From a checkpoint of a small mixture-of-experts model trained on Wikipedia.
Size: 17 layers, vocabulary 4882, 21.4M parameters.
Experts: 128 experts in each of 17 layers, 32 GeGLU neurons an expert, 6 picks a token, a softmax router.
Below are experts of layer 7 (counted from 0) of a mixture-of-experts language model. Rows are named router (the router's row for the expert), gate (a neuron's input weights, with its number), up (a neuron's input weights, with its number), down (a neuron's output weights, with its number) and show model dimensions 0-95. Each number is 500 + 40 x the weight over its row's rms, rounded and kept within 0 to 999. Numbers have three digits each.
After each expert's rows: a language model's description of what the expert responds to; "comes after" lists some tokens at least twice as common just before its tokens as in all text. This comes from a sample of Wikipedia text that the model never trained on. Tokens count by the router's weight.

# expert 9
router:523412491627503509460569457523548530505497500485560519519439565526457571464499477493477457509440491519539540542521532465476453514517524415514557493495489456462497560479490501505490543496540522496536485479414496494456502589505420555457469545476533481448464539514424556502538496448505481492
gate0:532436434524552433512471522538545515503510465500453454511493502448508433545522495514470540456479523555500506611549460453456494413477537471515507487505584459459492475448432440494483461540573462483480476499518512529498528546515502560481593478508530461508484466536472431474493579499458524567
up0:575511469472533508438505482524587491502520549581480487489527516535509512520486535504488492451524467569599512562510464539451476458607516512467536483546484500457530531492503424460500460560506501469511445559602478519548520507493507558481487467515481592522525459594515549503486490514442510522
down0:442515513493465440516487481443541508560508504524516484477516560568446444550482483457474444468509494442482409509469504507492485470560460512523467452519517495454485539607458548505541541533552463420462477532562454544472540544493503449502562435470505494478475566570504498470545471449458571480
gate1:528497473511451515500456535532525541497543528479414521452577544525482499460504440513516537499433507501483486428558503574528502517487553495551540497508422590383533429479491475471515549483495479479491553476544485473558475524542488469443534534484546471469456453498539516527524393539554484498
up1:519545506525488540492564548495544494469470484522500548557474497496437497506502556517537549469445463518558488550533446552511411437468560562456457469454486500533429426462484491558469441464526432459485534538552526497488575470461481474576458471414490537548574475544481491501521487514504530489
down1:493523458520547463500530553391518435459491411510433502504455532525515545522454470530551505513544457438511485434556475489521570497561540510542476591522487467517485513499508481517490486562511567460513482546458570543467522488496524493503560466455526459581491496562592474533558461510504505485
gate2:536553512504572565448548545530604408553520547481543448483540490551477520513423489506480507417520466544586472424505564577521512539522480448517479485514561532481498531443524515498504533488480486507466491583500490540460464511501518468516474518466489444427517537474489481514497501510578458529
up2:491482447469457552447480581521494528516434515513504545436545444506554520522449534489489524504487499510486420444445536542474530477550538514520490520462475409558505565512528425459560521467469560438483530425517474472577513536502431555456447527490502558522568506499488455459517543480468522484
down2:501453537474443448540485504474448535518490525465494511523554505507459497457501476509434428466561552494503547549418479507497485506501527509572561437474469488541439515581497478489611457480474454524529497507453546486476468522580463453462498449483463524403496550542564484542517535457466543536
Articles and possessive determiners. Determiners opening a noun phrase, mostly the, a, The, plus its, their, his, her, and possessive 's, usually after of or in.
comes after: " of", " in", ",", ".", " and", " for"

# expert 32
router:522490524535538519410535437541557484516456434485537525511476539556493506470558457473480471511462491499523543515540577427471516472505494417530578499489485485459499520500507510556463534511555540482511546477483447549434556550533516546452461515476572478518439525566475580511521458440446429481
gate0:487519428509557535515509480511540478524456461549508463476510456485495412521591506545497524471497482457488573561487507446483563492514513485502509492494539489552567591441474554516486475473549530464480587585437482528491516495585562483526466508465459457493546468570475498552483462502547452442
up0:431439521480515531513426463461520554523545506486491555494572532421520470482480502541548584474534486479473452577452454526484464448466514537477539528525546543458457520495482590541510503469505438414480511523529463472513609544515448514478494502527521486565513454482458532515488566450488528537
down0:551528470489527500491541471491511467530519573484573525518495464498491563544505480522460455499547501540515451522481562463489461503444457508495566482405468560422426539494564494486482521532483491469539450504500490458521548553498598515491456490500488490437526458597469458569482553579539550465
gate1:500493502504475496435517479591552494586476438480497427524471468573474463523504486547513523454574466512590486488573519521560560473474557469502525440415513485486488503472496505490548544540544530550492483584555473507498560497536446490524471465519542499490456533483485589505496535504566436485
up1:544477458465514476465522496472538432567474486549480505523544550541503510488487500464489538537565485516560406531475487528494446464494470498496495498469537525492479555436539511544571514530522475552515548467555473530454569426464481542534517471532500599611542574495532507467561503516465440547
down1:418543566519481512475504486512489470445514559547437517504562487531544535525514479533483494502450533490488571495489518451554511506427521490529483496563507450528535441512461523495487538468432558523550450396455501467525482523506518457448590472518527459469557414516547479504497508452473609493
gate2:524480480517519540380434455471519481490447484445561435481482552546526480539458431572449512531513483560477472504456549452523505471483441468475490438541527460519487557586506507491453453525562543470467515549565518540499514535539494518507561485452454467485450538508485523572507536544555503531
up2:496521541520470515497597460531529529490453427503556419504430456502448527483587513469484511509577410438538552548527492547525516560520480488533544513473484493521478487536520477502520468481474518553486494450540492511475582545468504479498524547452459508401516417494578472456502433503513498474
down2:473487463506557543526526580505494550532571521515411471488530464488494527489496494568546483520460564507494587383516494488456533447488559463467442575484468503460501521425512480483476505527458524504471467557494548585490461433505498518488464511445501519512513487517436562461496553531506460422
Table cell separators. Pipe characters between cells of Wikipedia tables, mostly after numbers, plus occasional semicolons, slashes and words like because.
comes after: "0", " |\n", ")", "1", "2", " —"

# expert 14
router:533482502516526539487534471530531568548433490424521502552484528518417570394499485435510475500476520518523594559570529473431514436450486504524557513554474475482470554458506509539451563566496496508538455473509459513520575498557462479495499474467533419437484493540494505535533506490480469504
gate0:491479493484635488444492526517539569491504579465575481484516554488528587486448455573587479467514492446506456520589483486512493483454497536565516493503491481536467492474516540512507572522450501462550452530507444443465573498534494476540462497497438426536490452511484488494557492507471517502
up0:570492410521512552518528498504539582500475517428518538512478492528487492487460514515502494507474545534478509552501420519460512466498498487456498482528447487586481481523541481551527566559483452512447463490531408424447564443515528493566469485466540488390503482513559476509565500540537530567
down0:484455494454460513494528478452496481509432546558524482498441523512530447529520524560518551470487474469534459433454517504589443481493479491479484523530544537514483499591511500515555473424471510474423560533536580550478484466541429449494528456464559485532560561455502516476493539514558599513
gate1:519491484551537446454463448449502523500499451510565483573504509465473458396508431464472473493530530535503534511493525457515551483486472468545498564451467431466419506477498509500463540553466525533537460481496476494506484484431466483475498479447515478413584530442500546445431486578511526586
up1:550529454446492524542455519433490501420491575404498509483481577527525493437502482464503476526485511469445490436522446536502537638516543553574515551545534498547489491500479537527496524514466561479523467533452501511518521485528535523507403496514450501475476535497540473489405515497554469489
down1:431518480498522417504468412512504501502520497517481505530562477453416534507530478510516499456554504502510575491464479525547506462515436568544532505491445487522439502482431508504480434505482457514448504459509474412518434487442452503430474500453534498495570587506449450460440460566546480474
gate2:503518422459433526471466458457485489479406532475558573540455557559476465599475540530521497473523470466554443482579548534516422482524452538439531488466552516502432536507539512491519485488554465494520460508496507473437482452492468497521475489473529452424529478484525421519468536458470500454
up2:457511559536552567513520500462535502554496526450493510489483431460541491576497569506542539556471454539496479494441431470501537507465554578496530522541525502492456432468514438491476490512515458476500475405529512463525516512506420516466495560568467529464504484440570498507440548468499409443
down2:491478439510487411499501499523586517600494486500405460527541544443517520469453430480492497490531512426546555503490501474491513533523462518449559560455542400466529479507478560529503442516426517479551429447494472502519498480541496493472572496472533529447517434454520447517500502515513458471
Word-initial stems. Opening pieces of longer words after articles or conjunctions, such as cont, ex, comp, cons, doc in documents, consoles.
comes after: " and", " the", " to", " a", " was", "'s"

# expert 33
router:561493592499577521496523483530517480462474424500520483573454508501477559512554382475532495503477516530537587587511484500402467470455514494527539519531508463482492522498575504578451584478576546509510506469482467520504532473546465474503466519487542460456471540506480484479518509494498425481
gate2:467493505553431508527477439509442489406450454432522481533456398527536551526529463405501439451485531551500472508526512481493470484556516556422422445501520543513476540577493535568528560494507470508512531555469498459481450529526501467486493457476410522516499552490541510513510495542490497523
up2:529580508466508534515556477496505465469501515406537465489486520462550481523544439573504578495465570470527514525492523500493550531503501442460460479553480522579438595529534526501516525488578524552527492550459425521530456494509515572553527507504581490451494502507555493468464517492492593534
down2:499509530483540510538553476536475564553472528549487488505523522487505510529484516601543580436482515534449490489497497635508508515546536538518452374479462486554452473515479533461473446417511575506510529510497497534534466509423506436475430486483546469482503495465461493474534467449504469510
gate3:492442494519495483561570522518514485504560443446421488557472534476545531506467535502507431458501494513560584546459504516482463474437497470478490537511397508492533486492498470566476545485490577495489502516524430482468456462423532507495536538440455489500551553593438528483498502551422537493
up3:512395550504558559566536525449513522551627484507526483470461432504554462453515456519504430483506573530450488491459473526514540541524448463478483530541525499425481513496484508516461493476490488530557537548536400462515509444501537452552463471521496464540538485543485494432496550468492499533
down3:483532522504582473478534470511481529452432518423569551466485582462484467535520598450527539484565509436490532496515487482508468583462469542508500499471445462423541493491518521451496537507397469449464545487506477534508441516511544455466572459538487535437490544454549509475463515509517464479
gate4:482526452519489495480471524565524463502475446445551434540479524531391460507535440496473490472503486484433520478557442552545435541513505459536527438505546526457496515460524473485493545479504515547456479524464530549485443501511499448446584529528488462375485531528459400526476481511495542535
up4:541467439442534480506540554532409531424529470502509542519516498465485546457533521476507520461524514569448442451506448518575536408488506495404511511527490525493571469451472444529495570442526406497543489474425500515521582511551514503482532515461506518497495540476500523492454430518468489496
down4:429489463510432482546470508454530573539507510501441484497508503499570480553437468498524505475457534429545445495492454502509450489496485500571507505447540564548538516559509531440531541571473540511452458474507496474554482501488479496564476423490536456551478465492490547486570523447578529607
Word-initial consonant pieces. Space-led opening consonant pieces of lowercase nouns after the, a or of, such as p-ure, p-an, d-ub, p-ole, cl-, pr-.
comes after: " the", " a", " of", " \"", " and", "=="

# expert 39
router:554459633534547569491519489510571514513516510453525531508488536488483500466513527493472473514501488578538518507512615510466430420471567474517535555511453476472442582485527525521506498508506518469535587476520481575451496530555457534455471524471566506495467507551486546501550488481461473485
gate4:538523563417503507462556476478540543568482523491552455501479555605530425505430542452510527526519512519531551537494537476525497458479510511511498431490450500470480527523549481463491427514527560410464617542459469562510491499507454490485460448515494476484563500568501472468467513551478518479
up4:479548515533554520454584449565495523468477599357539478500464507521510567554533507495498531486501493496483492561473527531486502452554441474462506532470472511427498549553440469479466468519485606500483486493549566497512499509545525518466495525525414497475525431561454530506473496516495490517
down4:507554552552515522586505422492535529494452531532512525447535595528415522503499538463503566489534484571546501472416464502491520497455475475525393583527418518470491503528423489442524530450543482555439487488499518492509486550520532481521547490530571511474550486501476467497502483502489500555
gate5:549537492494478428530510550511528434479524501497503499492464473453443431498517502442428486546465544464477529505535462483445469436422505526484522547476565452474524566438525589495471510522507440495577491533544487556463474443500578542479516513537524512510517519543454520505468508574392545492
up5:431552521494444428412470519583502452449481597544501481500452520498486523528495489489421532480406514540527583560498457556533478492515474461562536498479492503514506481503532536582536438470509474518477545481507505535469444488503516514464464543480460488502482539489546498465484456493475480622
down5:488504488486480508457511557475489502491592453501478549519487535504461450494523540519495552483459491472551507494513569509492521490524470546498529451548550445494435491542453444446497494516386546475520523447529482582465426478463413474494539434526502485452404515509507517395532529451515449512
gate6:506544546483445526536476469487505537477466574536542500472493500522487497510539504496427439534493498592434478448535584503456439405451523489497513519546456466425476567457520461516544586474484491541494494505572526567478451545453456530466447526483525499534508503460521431502570496529486552490
up6:511481446563477570501514524527582560479484536460545516512527521537413562478483516503477477483476489493471485547463547508480466422539497526502509578427542467474581529492487532506536513573512493557477464473578555539562395487548457486492515530549438577574525526518500503519501487485522519522
down6:528505548466450504539550575549542455511524433552476477529573488486549518537468515528554432453491461524465562471509564480513530489510539447456454491516509456573526510532453487435434529563487445561465588532522478485467478481487484582494539525514511463442545488404500462483509490478496532554
Second syllable of names. Vowel-consonant pieces right after a name's capitalized first letter, such as L-er-che, al-F-ur-at, O-tt-awa, plus name starts like Mer, Ven, Fran.
comes after: " P", " L", " C", " F", " N", " E"

# expert 47
router:559457546608528504473531440502503530482495491491572541468479524538448557502507461462415426525434485518576524555512540446447480486518529429509511518528498443481510564499490491541461523473540485483556489484411476506491544567518461517471459552456516497470530587492456544519556442472495479489
gate6:519544449478458471524570534451421482476513544531512527514475565467481542541477541461473470509490542491497492470501550508460495567454461505526572496537518507569533524506543592536529485464539457461522529469455523432521478555547523541524485564540570494499474518543368432517493540511474567480
up6:475471493449480505551484472514508455426526458456513486502453493456454533555511562429388455388482512536443543496438476466548483507505488477471468429508553501484474574438521496515500428478522512518545526494530535507510598537452486529485529432491523463546457463457441463495514456509454502489
down6:549486526489503568449467460504550533514465627527522526503528439482512526551579477527548490539517570454482502543518489545474523529514514520483549430509493469557504451513459452446421538512507493480449574619510529534546457483523522485518490565403534520465492520512489489505518550530501489457
gate7:510469447590552466439493468478454509522524474479504527514507550484516544470520532448527457455455509556513480518551484504503444525531440563419549520570427502417596495552535481430556510512548519508515509509545546518490435507519451480492503499485563539496496546500470492551498550551502532602
up7:514430541487426553579542506445518447464535427482567531478486544548469550505490472450537549509442451384529507527433490428503481494493438479497470513522562470452539491472467502473470515435565516471544505457537513519512421435515492512484456491518521449519480467493500521467528561497523521569
down7:545507525466554481502590544498513463464488557478507486531511489394526518552468540551443504546553478470501525474579485501499546470540565499563477566437447522544488499458533480555479519531480479546490554510481477419521500462460530571552478477432432568496472529465484456505443429490483479467
gate8:503482517424536485526468485581541556523503448554471509487497440428540521555488531434558561513460491569561443489479502453471449493496557523468464518501481444433460527503469427544443480497481509427524469563439468491471542445459502526522478394518494561495535477515534508458525457464517469509
up8:572515476457522477440491448497431545490535500371497410550470556583444431484492474600517579549442484481485500556510500500609479494503517534535563502490522514454517459478520528490454497509494505525496487466485580488462489477479504518460525505503494495496527523466500498461493465580530494452
down8:491549494508572525532487513560489540532514462546465546556522484495595474430470555444482499453534570570506485484513453513404443512434541546524510464512518516425443464443528554486487557475485421499507527504483498514458540493492449478539514409456568544443514488490496492497433515485482531522
Determiners. Articles and possessives starting noun phrases, mostly after prepositions, such as the, a, his, her, its, their, this.
comes after: " of", " in", " to", ".", " for", " at"

# expert 40
router:488493551515511536475531465563513515512518461441505530505479501526504570451583481458433463567487536524574552520505509467473533506491590474545526488603559445445430537502491521486440518470527519431519542485484429545523512524590453508490503496479487477525487557529431508524604514505490488481
gate2:475479510416502595485461501486462506523547495559458503465522501577439497502528537475522548477463523497533467577485576529497475504476565505476628506588515509501512473514504583476530484495476430447515553500461401489492481496466525546546482522517490492508573498483565467488449478506545449468
up2:508527528526537503507520494427479489541534533515581559539477465496419478536523500446503515502476491512545469569546498564431525540545595463483539563551525512459457495552440489489521470555490540533533535505458436482488502454463548523590544483518501495432507418460509418465464520535497469445
down2:503455427409470568474590482483486511447502454493553455528447596495614521474500438498514491531514566510490537474510483471491521537468469477497424493456449481512565493451504578522462476495492521476520485453514553476526529511456451411499501444492513473530476500483579476508523517546529437497
gate3:542472478513476530527456458430477495503485511529453551554431427540472504494616488490527607443489492551490457483530399506541562481511516458508483507477542436480501549507510509434536450513514440522516464542516490507440548586483507495451490474511511533417472457543439493481481530518458464504
up3:479465553510557564542551484506415527532513514570506551442467464478459522528534572543484491403473463526485447475533505446467541492558480526503496482483469513510470509468449452544445469493475540474431552487504528524549516413534470494526542549514438506548535515485502532471586510457539440417
down3:507534500500468486518479536481517529534481492452477460540527531492528443526448543517471357527432554511439511475454546474479486554481488482475504510520543603441499509434550522469488498493479448490521525537523472477550450511515513450508549492511491534594543474590481480525403520437451539461
gate4:482508511485494504473532510492493558344554534393413539492537453471473492495559468476567536471438507497482509537499463465511487521492559521487522474472478450501435493504480488472497468477540593508538552496516505525543554558487526557527473467556534470536513483423443492518577556493517515489
up4:527529484508540517492481468543545507493432502417500573484521478532469468565498565504512503474589506449432465520524530567489550510476440485466548458470476458456585546537530529439480542574460482502518463487474519462471461498543463502488551511453526471567501465540533435511466581491414562512
down4:474531459463520528494494433481473536402540488490450519554556406439485473504540421484535501514489468573520572503496459575469544522484532499442546509477476450473439525550527501475514469465476551544485417549530544529527536528475536526539505462550491469481550493403494566460531504469541507480
Two-digit number pieces. Two-digit chunks inside numbers, years, times and table figures, such as 19(95), 2:(00), 160,(45)5, 93 residents.
comes after: " ", "19", "20", ".", ",", "–"

# expert 10
router:601536541519531507458501486519500477538517460492520494541445510568413548481596493463412485510462482508587539515494526432478531452470556475526535558540483445426502493476520526517523547508554520450532501440514484539495492533511417553466476509482478484448502537545446511481547425527443498468
gate0:454469546518476507425506491515549528567484562572513524473473461535491526487542505470419492453497460477508440475523488567537524429552523601471539513523499459538466421466538416539429527533520525502547523498509531501514550398478440460474581485480478512486433485458511505529465509523506494541
up0:520536519583564482488537443518513514581506525452427519508541489585529544507455526529497444547587509485495500539567489432502514532510552475549472538450435537560464507513533495472552465490507499458447499475549551464523514503479474522489551477484530483546446564600505469529476553469457571528
down0:395499492556544493485470582519508483457524533536506496484568472487507493521488440460497458461437467470554427503516501565525497532496536482521516488488493582503567450554488552541484467422496555508488487617463525530523492509534497521481468512465492468505472519382478522462521499499505493615
gate1:479484460478462499456506527482535479532543460492519466517483433527501561448557477466558492406545541483519504541556493519494492422496522422481509439567546466420512474500540458560444529488490561468485504493523527438494497526471460536549523474519433487513517527518453355541445464532475474485
up1:450463419476461473517525522503520483491479485518456396477503466489387488452601544477478516531456494544473463464495522503513469463472505515481481551495505483489529480416511471468481527548537491527604498486464551514538522442440522607515487517451422504483494521525538461501498454580467524550
down1:493557519463514466562483470491454498425503425545456507549542515471567394471518546504464498472490479414625491496433546495494409432550512518532485520465524467472526421558524555469480513506497492530484536517512482545464469493480486501490453496524509431539505459541518468469508568543523524471
gate2:507455513462489477558552492545484468484508500479495504518507543510534570460534480537466409513510548489546517480577509474478542483478446480469468479487490459433479554438398520480535485481519410453496482498530454524521474530560571458453484440514436535488459503424420509432506468470500594469
up2:497501461577563510525417515551506568482431503580463555502544459453470492511501425474567509478469548481448519523468498498520485502475521463573469525513439530440504487562567519494529432508442566515449534501511485472476470556502507436490459456615516484497471538476433483529521468513543492524
down2:460521573540485531542456413510501561489479544482555441466510538474507473475457525532478505488496487521523464484506544536503460423467435507498506437415481595523478511534551537547471497492461529497517453494467471506540480530564503551509556491433468504439512450552421534554486540467538592560
Quantifiers and common adjectives. Numerals, ordinals, quantifiers and plain adjectives after the, a or very, such as first, two, most, different, large.
comes after: " the", " ", " a", " was", " is", " in"

# expert 16
router:571508576527555525480572442510543520508463471488563489528426493480463499509525441464445471475507463579496588541549503506432383468463543502536487506487511449491479551490576525527493526538543473508508508488444488509491583481530470453470413510454483461451457510479482473483539453482479462469
gate2:446506566547501580531486523524474492479523540476490491509482492513476550542514523575500533477411548500519414471549588493492574505488425497484551433481457515506567549536468569558436495461514481475457517531528462530425527457493561457534459469526539492459534517434495488500505487576475462537
up2:453539504531505438510531525505525524463516543505536493518482498423460492560512484509544458512551416472525501551575537504485414544511476495448509443460503512503464541446500548531512459543556460469497469574512506510592468579505596478542390503400492484499484499473466491524540487522542496478
down2:532519465455569476460538492511502467507521498512515473538541446487506464504521503481505592544410568530479543482522549598543412529468506535530570546571541518536523463491552443500484541486524510527472576492524517542510517455512495471565472494548517518528495508536532451549498470473507593395
gate3:536503506466526510525460548443441434407459516477546478493488448432488501571507474533482408548485506459413531512461460522470480460514499513510526459478503526550466476545541565495503576531549515462548439474417539514404559494568504505462418489515444487504473536463532472498484516500508484475
up3:540470545474549452501498487477554504550497447506529462463458498483507559512459446500468530560528505485514482471496480440563578482622507590527484569433498478469493477483494455502441508477541524511456492494607500451518497462469463530471507576465498530450603485580528482546499530508509477513
down3:498557528463465497475529524540492548436534467470510493455593522475481466531528449558484471455502452485477442513501449528471528398467478490512514437575431534554588484452573486556524495508535491459452446549493534515497541479418456450456506490453504455542443478545456472484498440464485513498
gate4:576504541559494544509544470483520443519516453500529490508499460416519476481523504534461563521599507565519525506566461427455468487465515477476498548528483476499529482488508520535554545427469434522505494440492573536554593432563539429503434548541491476447511469542459522487491480495464525529
up4:511455501507449498479513453554522481504477493543560515485510457448498485433489448556413432521543437485506522546514452525561487485529486488416500542489519460553466466533491531541513541519543480530541456496510472474505494510517539507498472423556475450471545472484531490599515529346429511526
down4:520541501552531541513502441515544543510429397529441509443504504495545506516521546423513495484478483499508502409457443436467455517530497443508434488554470524513514524496441477529539534465407498510501543491483547541519520469519556493529539602508534529502462473520462488447560440598480480496
Consonant-cluster word onsets. Opening letter or consonant cluster of a word split into pieces, often in taxonomy infoboxes and grid references, such as Gr(id), Sub(phylum), f(ees).
comes after: "-", ":", " of", " |", " (", "|"

# expert 6
router:496467560570502583473508515552536558540473512460512520547509516489476588501513445486490492533483454531511514482538594485539406506495532450469499490534523510458520624488537555505501560498527545517538492479461444540468553513517500527465459568489538451512499561503498516576532535505400476464
gate1:482507508604493530521497509527464490513448528493525478523514511471435510488520521505476502575565477540502457413491596502472438466464437500494487521520541476552440544502459486489529530504548543576571456513463412617515466485464480543487501511482517484490478515452549475482509564572433465460
up1:506490499536551514532445466549496454565499503491439463444533476476496485524463502572522492575526532521535512533469472457546520452443465518464516470487504358483502478465484513486453473453518497452457463531501510449492435474540455465447567440440404517570480530501485550547508560444464480508
down1:517531523554476558454556525466521503547538545504509492552544441544514540512468517506428524474522494462464481474462475508564461544534474453523570525520453547495492501504495489634486633470476482506478504541478404469531498487521503485544519467546575479528498451570513497487562505536480435483
gate2:488478564529418496473484499439478496581461544464501518556542494520505517504426489437490500485517430469558467473492533518503447554474487529454544604507516478508520542460593608534532537514500475511524391525517515541443522450505509496492539597506539473507479439473502530503554483499501486483
up2:541463505482517527547460517554472495423532441463455545553500479464501474504521483450539528600485535474568545546478477492499508565559433388510449524488456494457526487547480559482451490500567479437548470446499542482513472484489549526532512493593526547515547517523521439473541548507532557482
down2:487506489473429473488527527437535598543517475499501565582503501552529517492514476496454436423551519473460448470425514454498488533523473421547513496528559456460559458507515448496532511456431526470511511475523468421531485545502478469460465455446518485492511535511473578468520492437560568446
gate3:482496531518511586510506464483472411505465515460410460504549478491532433457529417533504585479491485502536522441434598487488473544461543507549536501536522565520506508483454586458525583475512500445555495520526457487432531491471558514515485496487525458466469544524555528516544470561493514466
up3:536484385489493509420511488503512496458475492505537486451520512528538566511470383551481527542492417521581436418503454472499501479460533497508432512479489536549474499546516503531422533510422444457485531524497513545568529447541493460488519536469441457476461539467452505526464458502515479516
down3:511495496496457530544570528463526523451504501528497459463552483475544536454443438434440445495475527536580536547538497488501484462486518461518473433448491450510496464500556422560558463501518476540507476470505500575470481500447513519482457497522459538464535463396564448488494590507443567457
Word-internal vowel pieces. Short word fragments, often vowel-led, inside names and words after a capital letter, e.g. Hingis, Going, Weight, Penske; also go, Do.
comes after: " H", " h", " L", " P", " F", " W"

# expert 62
router:565466497497480505422533444499502555586484457501557503533482504488482581450485433429532467521393518548485516505523492488491543459464490477562513535520588475476508552420492485542480532516556541418567498480491470485515546513509523500483482536495551437501442510555493500521551586480463463472
gate2:506473441467485464511547522421489518522527493536480465514457504546475502463473461515534469490481551431483525462532537595529508441574456519520534497522552471513441440492512530495470595481581567502502493491495499512517548459500538463478493562498477424442452517469460571521582550472589553512
up2:471495520516451466456519521499484497513483480498499470484531515467505567499468521535557481462476482524529438480502485475574491539553538469512486510437485483494569481468529488517539460540538532465502407503523475399501510473507454381517540612531436423574514550558475527522549540433551532483
down2:440460595453515516521449460573487516491462548501419502489488491521509432523506514450463550464492490506500512489492498545489447567494524466484516452527492498439455520507473400441515483494483501558527496480541565534471498503525581432436416423455509503532529503476536447510461515441480405483
gate3:537501417481511530470537482486449578520491465545501485382512507480544533543450529492570450501474524547471514544535493485473506491507458531458542443504568486499487577496482585548477476450531461522518416476489466457556530558517503502502402449454549456493498576538523538477505550482474541489
up3:436492528528460522570466486533575474468518510465563469427520546470577587552457496474557571502583518531459538515511579515480532440507533499581565451485513559529523505462540548522422520488515541505511497481536517455541435428505487458512513499528476522491516549573530475457511491491509484477
down3:455506479474555516512478459588530547468493533508466512467500506580552531451559526519469496564507548448499461482464424508497473540502433500556536472521583504516487504479521486519532486486502551514513489540542533522471454503428428427542436499472486564472577508458526504550512528548597562435
gate4:556465479482390475503441490493598514487531439460539495462441439543490502520489493513431501503480548532478452578530467412482578488523435446583541483553501469528495501466588462558530518498536504488510556504477497489505551443498576466476500491561487493462450519504481453492551517522505506481
up4:492455515471493468473489540432496507575489532536485435427544424482448511488470533604551481508577581528503511490460543467531513511517484433530488472450436458502532524523434512444507569442506494535526539548450449551512519501462434513478546528490466527469461489587532522476531552500488502439
down4:539589476476532515539448541494510463571373526528498477542450492441512480532477545510547503446575510503507476486517454473489437542451518479502506501447532518426570520468505502482462550495518486497458537459463526478494452447515564531510417481530544597497531505469543532448460461483453436502
Single letters in names. Single letters and short fragments inside names, species terms and abbreviations, e.g. Lafourcade, weathercock, Sc, R.M.N.
comes after: ".", "b", " B", "m", "k", " b"

# expert 48
router:565491543539585602443578444527567448502466482523540603592530553476507546425518472486465460583420515517523547525521581491495468493466487504507542525529463490483476531465552503492485525511506516460518505499466489533454505481493484507521487485481552509472519513531458561552557485516480470439
gate0:585490541567456455466599512508511510508446557453513481549567465528456562537526535517445493520553489508467534503480442485524533506463430531488527571527481462462495416513478505487535544536458456462482518520458522512467536458475573492502514558467541533499508485452534573531577482539453493414
up0:604523531441457534494492485496447476514536459477528516551461546498570488540549526513562454493430536484506510495535503430552504526461440551494488453485466460496446521470468551422464567463473459376534522490544554461503511481498524455546448452480521528515532476526518478502495510478417513428
down0:487456536437425549537423473475527521458485517500467561465526408498486536490479441495484407481448455522503461616442486475501484555490558447446508511508529482518511391459525487485534424511473482468504513564511476487539475571482509468453539453479538480503478513451551509529526515492534467457
gate1:502461492495499479467529489545606460538528498516459484515573450539429466508542506514484505453489526565551492460447594495476561497458482532463463416457440533409481526536504505491424454520584473510491486481442490467447441487461473529502522403485481501492501533534511521506542497493466423534
up1:548503498442543469491487532490487472482503468538443553420487522461481507563526462428488520434461412557496524519460519552574480429505502472485493483526551525507512471505515551528580548502506531524466537607468555534488517471485480487554458443462565434545464473501585535525508444460475464479
down1:467544531533564504511466553464455481529456486536528452484497565454479543489551584563548477448517516437439513553470492503464494562529504466490464555486571509421505590533475454472545528494466548527464463437475476554495495547555519457401484510558530472516535457493451478509530486473492469444
gate2:490478465543498474454537519454558448501536477568508477614540452482476524499532520504441500560486562503464610531445513454454488477486471493497510543470469506535511492515545512520476512480499469463493562469388492492506482423453475533552452476543520553475546571497431527549509518503568530435
up2:488441498498502484499519559423548601443547524453512510485459498571540485522526458498505541530536548490537453548479479510567445579578419450552571476495529500524502509523520533503479512477484466473544466444571527469516504445504493518520563453422480492538473537498421523474444501471549461538
down2:467551446475438464523484538513574598560449555543493535485497485529451457483485526505457456453473534497440526449478506447495518466504563554516419510472523433464514532517464469484395510487517499488523495472491523551399554480548454528505486561535470562488529555514528463512457547492542514551
M and N pieces. Word-internal fragments, often containing m or n, in names and rare words, e.g. gmina, Valmiki, Tamayo, Cincinnati.
comes after: " V", " L", " J", " R", " G", " D"

# expert 61
router:539544562509604529489569494509509494573398455437543461508439492515422560471525471495519500504480496527552502560578540482460540427459576464513527557511475491480453538475528541488463587516501505469496522503496453540482513520514488533484438534432529411455439491497483508530502494496515483493
gate2:533491506509485582522466513478519414510481494514545476437500444499446536560537514551531508509464469554516492472529514549458619466478518555474531429499450463542460480545509473531504523499567467373473487502520493563506529531475478546490444466489531510399516531452549515482487526541475430481
up2:517536480504439432437537462524573526496579470557440557505485510499567481430490512546565487571566505484533461565553468468498472555473484493524493469488463517502565474471526487473480470548473489448421511467525459524478531459488470416518414526544414509501582549508462482505495503518507503522
down2:495472497491555529454484515457522542520433454514587523520523547445531476501405503454502411466490577518511561529506498524501481472513482459491520470456427424586474426498427549521495466509512568465508577488529490508470508509509469484514423478536576556517496508478473427535510520498484444451
gate3:527570465485498519502577502444524480545527523418536430506483516499540504527480496537461464540580466512458453538533547544523456472417527450521504544531500498468448466514527483485479489575500493472442516482449438501477522514485545474509435543370516446478494445523514527473438478516593481548
up3:444477488513525537584568506454477553485542514426493536580464435468471502451571500518530475534459432458479523520420528533487498511497550468458489459487491527480499512501576525530455536582511473526505519493533496598545451511411480523509500447535520510483467464500462557478532450495597501462
down3:498532517541536473568502512554460503467452598517525525488510491505468558456535466468482551447487505547517468478420452513453518564504453538485527492500477464556454459493448527536514487513493503461464395551556548465535566472448468554467469491482494464563519513493492509400443502452413551493
gate4:470496454465570494553503463525544572493452506409506470498539555494466492467472520445521526521506527583494503523471454444527530457519495484445481539465484562407425502541493479509543525531462524513509532484453409602495473486478540486453453496496412460523514511487516489463479507488580410485
up4:477548448447527552492503560458550536413484485461479537493506529557538497486496555510468476501534486513430512520532510532498550544497595409514518442538529523520501516460472478515479529498401446489530505543499489564550504487508386559526545443553593510456503489553461538534495477520525477511
down4:484503499488525508523577467516489456531412512491494547557580527414474507484500543462597549493586458474523484441544450514443485473542462486526416443514469502507521461479465452483476463494487528509503491531510483524450494479463494466503401480568500458545443455426514487504442567515545457526
Latinate prefix starts. Word-initial Latinate prefixes and stems like re, pro, dis, ass, determ, sugg; notably ass- in sports assists counts.
comes after: " the", " a", " and", "'s", " to", " an"